python train.py --lr_router=0.00195 --vocab_size=1743 --norm_eps=1e-06 --qk_norm=true --init_std_up=0.0519 --lr_head=0.0111 --batch_tokens=65536 --doc_mask=true --steps=4027 --dataset="wikipedia_en"
Below are experts of layer 3 (counted from 0) of a mixture-of-experts language model. Rows are named router (the router's row for the expert), up (a neuron's input weights, with its number) and show model dimensions 0-95. Each number is 128 + 24 x the weight over its row's rms, rounded and kept within 0 to 255. Numbers have three digits each.
Before each expert's rows: "comes after" lists some tokens at least twice as common just before its tokens as in all text. This comes from a sample of Wikipedia text that the model never trained on. Tokens count by the router's weight.

# expert 11
comes after: "\n", " ", ")", ".", " 0", "=="
router:134107153126130081142110147112120050141122129116110147106175105125126145107097110141137141173081145181153168137160112158137131141080131097110150143135120137143105113112120097120163146116113104119100106148140112135126151115128126117083180106154143146166135136132167143101122140105089114155
up5:139115113154112139144123114152138139137083121103138103125123121121131086135116123141120100136085123091139111106133093110096152122132104142102148116114152141096183130121090082093112143080145130122169110121149147092137141122096153106116186105154120157165146141154190144142111092133147125180
up6:148139125160155090094100145127108064134132114105118104162103150145132097137129100089117103106146128128155157138161133145111123129144057136133080102114099117154128160101138102140113138124123139170083148158100159092115105139117132144131110118138169094134132144146129126121123159124151124194
up7:119092179122134128119148098128112088150118123115109082108123148122129119137075096097125143121081163120129162145161134138130168110138136101144143141117114125136108146125135122179141158107156106150102116118103139154124133098139138118180154140150149158194117120094154161104139144170122132181
up8:137167106122153089152119143130139098163148145161144126141119060082121108118155094152117126164097133126124132081152123119131117161108163143124143096120141126135183078141125172147123136165137155165107093169083127135115128123118102145135128128104130132125123136114067119127133159086131137121
up9:155133106080087096154116138117114135130133129085132150068156070148159136106135124158103105173164135127117141118111113140109131095133135136163135162167135147155120129123144146081173121138148137077128156131121090118130103127074147176102150136143134109148133142126095159109123112144144125145
up10:131140175154087124108121120132091103150138131119076110124124160106082121150111114081153164139097154149116157154127100125112111087132158126113092130150109093166113139128108126145143143089136122145149123144133095131104151107122108168100184116132131132157090158125125138132091103083128176142
up11:123142138116137149112077141120130116140124129076169090115125135068133125122090162143120139114146093182125127126139094122134132143096117095133159150130107125102143176188167163157187127132114115139145124136154118180148113154128122125113075153153132145107118125146129108120122133084126122113
up12:138177103124126132115096104138089110079178138125105133110087115120125128099139145088165095139119114133142129101144116124123179137131161129135165139139168121136140097135118137170142126124166141102137107119171137105130159114103146100132119174124112093129113126192172083149118109129089116127
up13:117172174128151119177143103132075119126131123113103145147142094186123101124139073129143144126071127141109186131089148170133131155115116163153106142100090122105141135134117132124115123120105117114113143136125093106138107107141137101096169126160132108139125117123163138157111094113124158169
up14:127129124098131121134113141125153112122111138102117138109124129129147200126157123168123120138116107108133129134178144151172166173150142104101099110108096119133140092132178136087181098111145117151143149143105129124115130123126146114099062151104166100125106127147110088094122145139086096116
up15:114184133138128140111132065073147134110140157133145135090137083148100132151129131176135157123109107139133137114155126161132124131091148136109168132098139140098159100133106107111154138135122135090098115169113157122157149124123111110097105161097124106088130136110167159099152166113161105105
up16:128140143125088097129089149167161128102138143159152152149148109165115122134148117149129115141095115158136110079129142143104165142120135117111101163080146165138129082101157129144142091090094126139091076161113097109134101143126095134117121121109122089129118091151137179124129135135174116140
up17:161113113099091118105081118116145100118128130122146117128129134120124121135165150153165096133090125166152169142124098177144160152104141104148151143118111106114131101118160151097110151113120108141137100157131124113127132103115130102097156098144131178104167134066137110157096170153077147128
up18:096143148141172138128130096139117085130125163087168118112143144101205138136123140171145156101134150139130090132191131119128120138130130138120125120130129081114142141138160122092118151079180140136131122164132140117150146114111126085107121112135110159133150145096144073093135129124104145099
up19:101143127122148122064110138134154120107094165145090161129098050136150141148168125138124077127138139146127113127120151138133153127074118096123090093103152121105097113099144120152112150149102115135120122149142128150123141101140154109124135177126134140160145129174126176155131106107153131157
up20:163082131147136141152148159110126098085090119121118086093141131122153134109089083105083112072147129150136158133102167130109148142120167102141135104133124109159132105121134138123130104131138095152141133108128113084129125141172139127091116093118135085147132106134119160154129162164151075121
up21:105106156109103120142129148100142104149118191138099116133160111068159136120111102116111118168141084105138123140170136113130122157136092103166114177135119109150130140177138130165141097143132122124146137122146121145104156143166074098105068153127136141122112112140142120162155133118131143160
up22:137106129147151159134104123150141108144159125102133112115102108116166091102122143119144153113128132159163162142171167172119128088110107089112102106135162108107132097133096111125186145204132136099105113163119105114124106113113125105121142125148113096077097130129116165173114137132115129119
up23:146168117136105118094092138074092145141132145127150097125120138120092186101084108118101113134070141114166123152173169141109114126133116123156155131124134137145124095142118118149180130157101132126104123167096120184148133129124113119121138091141144122158093120128110090147162110125135103114
up24:144070109142134142121111143122145138111140123142110089106132141112126133138131139125145115152128077145147167074140150151117108164097094093141132177112167119123143145116100119145122133156103137149105088129140152068117162133127152148115192105143163125140116163100124177133121105157162104131
up25:135135130092074150120119145119126141140122129134123115072101123132099147149106129120173099130134107158168142108186087117115163152133166109097114137107163126123154183128123081139143140109100134109144119186140144145124091148127106161142136119189132141110119138109131158129098114137134145169

# expert 1
comes after: " the", " a", " and", " to", " of", "'s"
router:158125084143116120134147093110118124117159132165188134131183118148109115105128074133138089142124136130119123099117117125165121151147146132135131163107155143124136143104104095164141179141113152153161124135101105109162086086117135094101125177117091146126107119086128121097114110136145101160
up36:127112130147113059117145105157085119110117120146139184134150126154129130099115103125134090162121142114134139122132105126171159140116126113109153148114114105142162147164138134122148122134133115108140159114116126088189110110086186120140119130130095126144173139074138113119128136146175167090
up37:134179115136121087104131109115133132112134131113143146146197102132140076128148089118154126148142155138106139178104103109147142126099131144112128112077132101106138111095129118122132136085144107129149136180105091142139141115102101131132093158165103157094128159137139145078081101122142146133
up38:117109111126130132102115122137110156111137119185125144109148117135119124135176131136180127139132142117153121123157152175134114128146164124125110094076160108149140110069138096117108181112139145149142162147142153098157139103136137146113149105127104164137133155130064114122133132075125069130
up39:115121117134100161127121107109142157151115161117166132084141116144147158124116128144141130095147126131155153098126173145124152132122123160125131156061116093126108159122148141181141174089109119115126137158148144130200120167131136132112085137151084142117131090095161094139126099115145136120
up40:115136124146141150095146164070182120105155151125135121139139141115139120105121142114080110127104154115110104136151124168115147124126086125114112130113160111108118102065119175120145115130120157130155128124145084124160087097090096125091116123170110179105124122153161091120143125104153121157
up41:111101097124152127070129106115065097121112116103112161163165127154141090126128126121104104140146133117127128128166133120116175143122101134101146104116128156132154150093137099118194142123173147158127111117138112112119175112147161184130129130155118148103088124137142135134120100167143110160
up42:145099079133090122157172123130158111148117143132121133122149157156110184126132113086175130149108173197110123150116107092175092163085141107151130124133123120153130112116155118141135122082123149124152164137120080123100156144171120127146102139157121141104118145110115118131157137128131120122
up43:135137111105126158162148136106104142100111134125120103125149114160123085160151112107121115092105125085124148114172148122077142118145061109076138143101164136131108124081101120152108157168132153112097087110105136118178101161147133101117139131148123148129113109114137142142142128132151086161
up44:176149090103117146108137177139123111108150172145115147095141094136116144147136173152121130146117081113135123148103145132116153158143117156162115125130137066172102130095144151116135137158159153148147146140117151120117130104114159095122126133138131080063126177122096106113119121115121112162
up45:103122092148117153156135155132115141103163089152142119145155153124160116122140125157158107174109110132118087133133150171153114104121112101116126130064140097170130161131125133120134147110114087127150156128126128069164116116130108113058101154167099142126132119133119123166098107123150093142
up46:131145150116109117148104104108153188168155142103165143156103163143096124108146128143141157093112085111118126113142090133126143137151154164092115155122123112137107134123114128148085184099125106104115134128080174123107140088129122128150180106123121119155154161136149143108133091129161110158
up47:156085155175129128120140110135161125145094141159150132162160074156103115126144127100153121146093134086155109153121148116144097151152089166156127104123137144135089145167114120136147150079105119136142121141081123100146158123108115120131128129097124113098138181124163134096165121113141164105
up48:119108103151097109093135132133154156110129122179152159091126167124151133119096151136128149146136126142117138137125088147143111162147154103118149149094148119153138147113138120146161155145083128139159158156142104107146087135166145109143120100136110110102151125132118119038138169092148088143
up49:179120129121120158165147062108106152127184120143144139095157135136168137141153124109162102148119119127127089137140125112097163151105094143131145146132123111122125116127139151116120120093145130124139123160131125161122129067153110138103123138149099164101117096081137128088074178133124121159
up50:149121113090130084119140121102099121047158118135161177155150147116158111124119124126170144158120111117092131102111149167148095122149140116165108125097140150115090108137138114133144148123071135130144139152132109108124156099118111153114138145117152175081114135104129099118106148125094095150
up51:118121125102120139141111091134124117147168131151114146136158122136136116101110134098157146111104138155150155138150100133168140149109137125102139139180158101123084147133093140147131126082136199122105102178107116092122159070128144117122103132118137162106122150097108087154103138142101177113
up52:122111094145093110102121152137121141180165117150119119100157136111106137134119119119148124128064130099126186117121137146169093121098128112152110113145076194132117113120126085160161148125118138151160155114111179133174107130133107149117125148128120151150102135163099116115163131150129104115
up53:134170140120137147119097139080176143112172130139134119141159133123161114109141135125164166132153109103141157098110086086136137128179109094152128102122120145110139156116086150129139134087110150135131134123057074115128111150141155092109104141107121142110151141142105147181099124130118144139
up54:121151157127122168144113173156089159127161146130144123121134105135110092108153138103095081112110094098158145098159123152145100184153120110117164098122106165146105129159105103149152092147122156153140117155136113121134143113109178130096135107116132117117108130117099080136071120143141153131
up55:180202112151095115116150126106092140050152134114155141142134115083087094096125125115153148132135174155128127117153174110167128115105088144127113127144150114121144102132096126165135124112148138127127100152107144111154121106119110138089134123116122144143135097119100102148116130125106170118
up56:101160155152071138107149132136115121143095148124134143110137153137108108150137088159132166076135116109137085139114140118157112154149128143162114137094141121128136126096115112130123124129107136085158182110123128141123153115149179077170151097125135119137139158103173086149113104149106077121

# expert 5
comes after: " of", " in", "ed", ",", " with", " to"
router:139127101155121137153137138081120118127118132131158124118167122102101139116152180095145128106103161146090123100178146142144132141091116074139165148139116143139080169124133103130143125127108097123113142154123147125155126097168118118134143140056125095106128133168137166161091104114124125093
up0:147131176143119108173107134127150129127123083157100166104106132095113107120134086118097123152097133089105143154122118107114122120137172060112120123180122139132130125130122113111112129128169132119160108155128123134151158157114120087110161082105142118162123136167139149114121188099103104147
up1:132090132105087133099123158079107158170153124158126119072137114114117104148123118132127096171147152134127081119160119127127118126151145066142128110162147116187126112114136136162144133134097145093160102132128175110160136106111104130088132143127118133104160114148075158147121142130111119142
up2:148159143121124155144129132104161132139156134146071143162130162130130128078139131091096125097105157133151095133115113091144111117114144134159121190129119157153156128145091123150161114129137142147121124087140079177132116110147155109086146137085130122104139134147182141115135159111093125096
up3:117125124126117144134130115100084188172110149144104095137130153147136132124160124106106101125107098162139131137143118171148111149116132084131116162071105121116084132127168138143141111122108115156132133152156112152102139117195104102137174134097166119149158144131108164108092137160108108124
up4:120159115146107149130093156118104141108169124154187136082148122132138133132141137072156109110107119138128147110149142141170088114137125141093110160110114167101080168112098102124119111124141144120149098134102105157134125156185125150083119138141117125143185119129126088135119156120102118155
up5:132121127124132102086162158110126120145107156108164111095139115100140121183120161091134148175120152144141144120132098084115075129137103073142148119133146097121127129121146138158099133121148151135104140143159129183128133093154170137096155125162117153103156146190129131130155122109116100118
up6:109145165137152127118142104136119043116133177159138144131161074102108128121136129108142155111155078135084118109118145164115096137115151091087158113109072145168114127105141146107146121127143133148110132130134138112120134128128119091108145118135137124125137105163118130156155105083079131107
up7:116150173112087125118116112124115116133127074128168166143153155100119145098128134131099114128157129102184090099117087142112136139165110118099128137142112155141135156166164149141158141126159134107150138142122135087137059128119082109140109146117095154154132159148142146102093104113155121145
up8:099082144130116169116119162103114138136202145156129127129152126179103106109124122147123083117146137106174125093128152095144121123093150130144149117117169086095142154113119097153157117083137136108091128166137125143176128144130141140139134111101105105140102129143169123163096115125116158132
up9:162125143113154142124054135120120121147127099185109128138136119113073124109141089114110102117134129141124162128153141121135122136135126117104120110098119167157142154109130104174159147125129116145073095167149128135135092139191133127173159112129131135140107173131096141107110170103154122106
up10:130154154062108084137122127150103117125103145142128183093116168134087114104152168129165127143106121115131122130169173132135115150121098165154097127111112093139115145127115133101138129159120123180110136135124147121140119147094092096139156153113131131111135128106114117141083102203111128127
up11:143128146161141150133132125089172094126133124146127170114081136151161126108134131134147105107117116147130144144125128122091143168098175107123172129125115154143107104104115156135149087102153157141124147108126162117112131161147202125096136094072138096104181140151110113145133144107127099132
up12:138097061164107085106146083102122119125116090110159102128105139094144140125137150150149091126177140152114165089137134128137125102118122115139142119171103119133139162107151138165096177101136140125110144118151124122173128131153111129127158125121079123112162126147119115147172098113175114127
up13:117123129139094112105118122167123133115121044132121134120166148126105099124185140100140108112137135100164170131163149131137111132127109122106115123159121148130124138157150121148137095119127114122123131164117113173162138099121142126091123066132131064152093159108159140111076149135114110116
up14:104093147095138148178101105078146133124110113079113093165129170121120140123128174155130127094106138082108128150104136146185107153109149115127108128123100127138107143110162119103166101091121119123125138153124136128156176101139153102119129120104137171171134121142129124107085117127163105147
up15:128134108090156109123109148151101075157083134118169093118122111133132108110143118133099092103104118107116153112164124152133149178141124157144112149141107095140141099061120138081169099098139110119158144166135126129153169130121125151152128130109134100079146146151101126150119124142136101164
up16:090095176100123092101123123139125138147133118093132137129111125101099153096103145124151148132069124168075112128143121166150105112144132142163173121135119143095117114157097136162144108147134106118157111078144093112166145145130112131152120135087156113134117161151151091126090163135163131142
up17:134174137106109053092132133141135098075135103097118147141130169134130155117126165116142138146102096154108143128108098118124155137159142097137114131134128156152143125145159139167150089136187108153111146111141160100125119131120139155081099147121092104109141111161129132131109116066126118132
up18:080108135112128111157149131123155118114143155101117097116193157090165131127157094105134140108144109129090103129131149103158117112124120081168134186145139098136122153157135137110145077136135126116110102091108150166160123123119123159102156158113136106175124142175147146143093129118120135128
up19:118114124138140124151128170115129114144082101082175103128146100115170114154114114112178101071131099148153073128118132107181139104107148098129138169128115142098101176133155158172147117124115105151138139115133128143138100112132124106106168136150115135122168122151157100112135153140134153126
up20:163127135132136127125137108092164118119064131123157125124163124146146115113137110071104129148131142125154115161149122135115158130151137104140136125145123133155116110108112136161132133174184110114123133128157168062128084115140118108126147145129108138075171126191142146157106083097125122111